Weights of a small mixture-of-experts language model, trained from scratch on English Wikipedia.
Training: 579M tokens, 8841 steps.
Below are experts of layer 6 (counted from 0) of a mixture-of-experts language model. Rows are named router (the router's row for the expert) and show model dimensions 256-319. Each number is 500 + 40 x the weight over its row's rms, rounded and kept within 0 to 999. Numbers have three digits each.
After each expert's rows: "raises" lists some tokens whose logits its average output raises strongly, later layers aside; "gets" lists some tokens that make up at least twice as much of what it gets as of all text. This comes from a sample of Wikipedia text that the model never trained on. Tokens count by the router's weight.

# expert 15
router:501451545542568476464477488497559519523421478488483447529494507551486513523551411510514508502561552500523544671444472517511577562555465499535525491534544528522564494537463544567492491508552467
raises: ",", ".", "ag", " with", "-", "s"
gets: " and", "u", " or", "y", "i", ","

# expert 7
router:508536529477469511479549474423531496493485528452487402503558516500513479472459487574522504590468522517541514495508512523533494460465473495447526524499543571529512529410530524537500506484543464
raises: ",", " and", " is", " or", ".", " |"
gets: " in", " of", "th", " at", " New", "d"

# expert 4
router:521526490541493450477516423449571550574477515552419437463524525430498529515591460509445544482508500448491526537466521525531544546545493452496508524524456498498549505512495564532484452510518555
raises: ";", " or", " of", " in", " was"
gets: "|", "-", " He", "==", " In", "="

# expert 20
router:482481499605548491536524479512541515489507502509445515472534559525506487510540491514435553594484500503444530516474474543504489559521526503499529543465568518512500544514453483531530488489584420
raises: " also", "\n", "\""
gets: " |", ",", ";", ")", " –", "s,"

# expert 0
router:473500531555608438455512493426470501517493505483550411408515540506518596505521410597529520456427525479492525494517484451526543453469525429463527475474548504603513521455453517528413492484536519
raises: "\n", "-", "—", " of", " |", " and"
gets: "\n", " ", " (", "/", " —", " \""

# expert 6
router:479554559508573451443473447458470493551456462514490467407553526563517483415528546491512519465474559437451525480432471550496555499480513483499506561505434493492448584588456476484490472468560482
raises: ",", " and", " on", "-", "\n", " |"
gets: " and", " of", " as", " that", "ic", "ing"

# expert 1
router:526500553500549471427475478491543527502505519519531491523568628513516464531471445550462562518492503489428452456511524516537508578444467490556537532569468555441472568540478497519549460475501481
raises: "\n", " |", "\n\n", "\n "
gets: ".", "\n", ")", "\"", "s.", ","

# expert 21
router:485524530517505440468559453478516559561441505491482474497495533482526566499568460586502555459482486467425507552466531517511471431522494433438506520479483468526579481505492585489408459477540519
raises: "-", "=", " of", " the", " and", "B"
gets: "\n", "-", "|", "The", "In", "="

# expert 2
router:447568519525496404488458517483541538568502474469486546558522503540520462515539466465517540510479560443541503489520557535551460544580530478520506560498447489532498539522467480504475473528517533
raises: "-", " and", " |", ".", "\n", ","
gets: "-", " the", "|", " The", ".", "="

# expert 11
router:430534517540581538489488502446558524514417546475473457484504629536518499484530494497499590489462533497422477485495480555526546547488554469441508497471494505554504521481457525472535480461607439
raises: " the", "\n", " The"
gets: " |", ",", ".", ":", ";", "s,"

# expert 10
router:519568497550482494481468462483516566509515551444487485462525519517579591515482409553541503566475490499484484537517559541514501539520554524461533554528487520455596524456512513502512497450556540
raises: " the", " their", " a", " its", " his", " them"
gets: " of", " in", " to", " for", " with", " and"